config.yaml
d_expert: 32
normalize_top_k: true
rope_theta: 100000.0
init_std_o: 0.00468
decay_shape: "cos"
Below are experts of layer 2 (counted from 0) of a mixture-of-experts language model. Rows are named router (the router's row for the expert) and show model dimensions 144-191. Each number is 500 + 50 x the weight over its row's rms, rounded and kept within 0 to 999. Numbers have three digits each.
After each expert's rows: "gets" lists some tokens that make up at least twice as much of what it gets as of all text; "raises" lists some tokens whose logits its average output raises strongly, later layers aside. This comes from a sample of Wikipedia text that the model never trained on. Tokens count by the router's weight.

# expert 23
router:545529530499546443548442457485510511456436545365408529475489543451494462493602415546454582450522514440520467470429493494477489498462582422492510
gets: " and", "-", " to", "|", " on", " from"
raises: " ", " more", " many"

# expert 1
router:460473464496423524435501453486529513534443481442558512498540467560432522502542538570571523518471426443465505518455601462533459551469474518467520
gets: ",", " |\n", ";", ")", " system", " team"
raises: "er", " and", " \"", " (", ","

# expert 15
router:529446555467528501540515542496550431597510491374500503520499522565428514461498488514426561441500495553625527582462600478538546467410573446494495
gets: " ", "3", "ic", " an", " New", " D"
raises: "ized", "ised", "ite", ",", "ization", " and"

# expert 47
router:522443546516508538508627486474500426480464541529527521567476474499429493580438519476450525483497476504495461451485397520512427471556458449562521
gets: " the", "20", "19", " that", "0", " he"
raises: "e", "ett", "h", "er", "id", "en"

# expert 26
router:428445486600485382467559504523429421566548503514445478502509497532495487540509529594560615585491488596470460465480564460537604519459409542421455
gets: "\n", ".\n\n", " |\n", "|", " in", " the"
raises: " the", "-", "===", " this", " ", " his"

# expert 18
router:546522470479491485556513504552426425512537502516408500467444463600510475571593527634518481493443435484445507507502510416547377539429453559478459
gets: " ", " (", " with", "ing", " had", " has"
raises: " of", " on", " in", " from", " at", " up"

# expert 21
router:457502473533472514364528582367500426447538533464509499539424493600448497545450428526458493525565483532560415429500421541493465502568485446626460
gets: "20", " ", "19", "1", "2", "3"
raises: ",", ".", ".\n\n", " practice"

# expert 37
router:552433478540477541625539515503425519581532465560473467479592492569503546463589568492461526538449556496487568461513408408471459506571386399548455
gets: " |", " is", "\n", " was", "0", " had"
raises: ".", " in", " (", " people", " by", " at"

# expert 0
router:566496579392534552566452508550584553455504554483478401491542414422528433476484530465492464454454563520522484462485528525515448611519521422592510
gets: "0", "5", "2", "3", " and", "1"
raises: "g", "d", "m"

# expert 14
router:521544462493559524443393454429538528419519442521484484543492531583496549480491468565462554442418468542514526535500537542445456458604469484482547
gets: " the", "0", "th", " The", " first", " B"
raises: " and", ",", "line"

# expert 17
router:558551472522439552476556528466520498471508506516554525474532464468418491519605533492550564629481467475466475491484434507496508524518548545579525
gets: ",", " M", " name", " S", " H", " R"
raises: ".", "urg", "ight", " part"

# expert 29
router:451484449524495506516605501506494440513488453477555531447471506508443506510599454466535490478508446435447594486569439552488438437483486430472454
gets: " |", " one", " part", " end", " House", "°"
raises: " of", " (", ",", " at", " in", "'s"

# expert 45
router:485444497515557476542403445620527529473525611462466573457460502413544427419480516553529464503439412445485471435547575557559486530498474504425392
gets: "|", " in", " |", " (", "-", " to"
raises: " the", " his", " their", " a"

# expert 10
router:479495558471536515433432461460527493420531555505562474546499535485537547502459514511473395446501472489464487420493532427488403565528513457466544
gets: " a", " the", "19", "1", "5", " an"
raises: ".", ",", " ("

# expert 12
router:507504497569463429576540470411536492539557549440440485520421455496531466453582551525494514556516478545535435436552588470569460424444429457470444
gets: " in", " of", " ", " (", " to", " the"
raises: " his", " reference", " him", " individuals", " its", " any"

# expert 39
router:539482427509513527514504542563476528534475552463417484444514462500589482474559558512425505426444570510497494445486546429552414576521453507489526
gets: " of", " in", " for", " on", " to", " with"
raises: " the", " by", " all", " its"

# expert 40
router:474470555536468560523565445467557489473497508602476465611552468576391539434574522451518559532544335565502470524556518494525504408494577584453542
gets: "\n", " |\n", "19", "s", "–", "18"
raises: " and", " of", " that", " with"

# expert 30
router:468554561427488439422508481574541524471463570497508482524555445433555471396387456465441413418573561433501502536577455591489510439514552466477544
gets: "20", "19", "18", " also", "17", "14"
raises: ",", "–", ".", " (", "\n\n", ".\n\n"

# expert 3
router:499421513454383484510560426578505513489413488484487469468485450503574516455474470434421447569494504538648521525560470471518448529470514509467523
gets: " the", "'s", "1", "2", " The", " his"
raises: ",", " (", ".", " and", ".\n\n", "\n"

# expert 16
router:570504535464542570580579567554456547590511536597516440559554433530487526433444592452434494458502441480568527454514527541497617456514556565499574
gets: "20", "19", "4", "0", "18", "00"
raises: " (", ".", ","

# expert 44
router:430485544439544487377543476398487437435509517465529520565546514495494520422415467430440508453579534516462478440480480622494473463467442536446509
gets: "19", "20", " of", ",", "18", "10"
raises: "0", "%", "th", ".", " years", "%;"

# expert 7
router:495533480487461463455524531491473487571608544500424614542498497559548521587578538559540474454525539442408490521525491477413503565552438571544496
gets: " ", " |\n", " \"", "ing", " is", "%"
raises: " on", " out", " down", " in", " over", " against"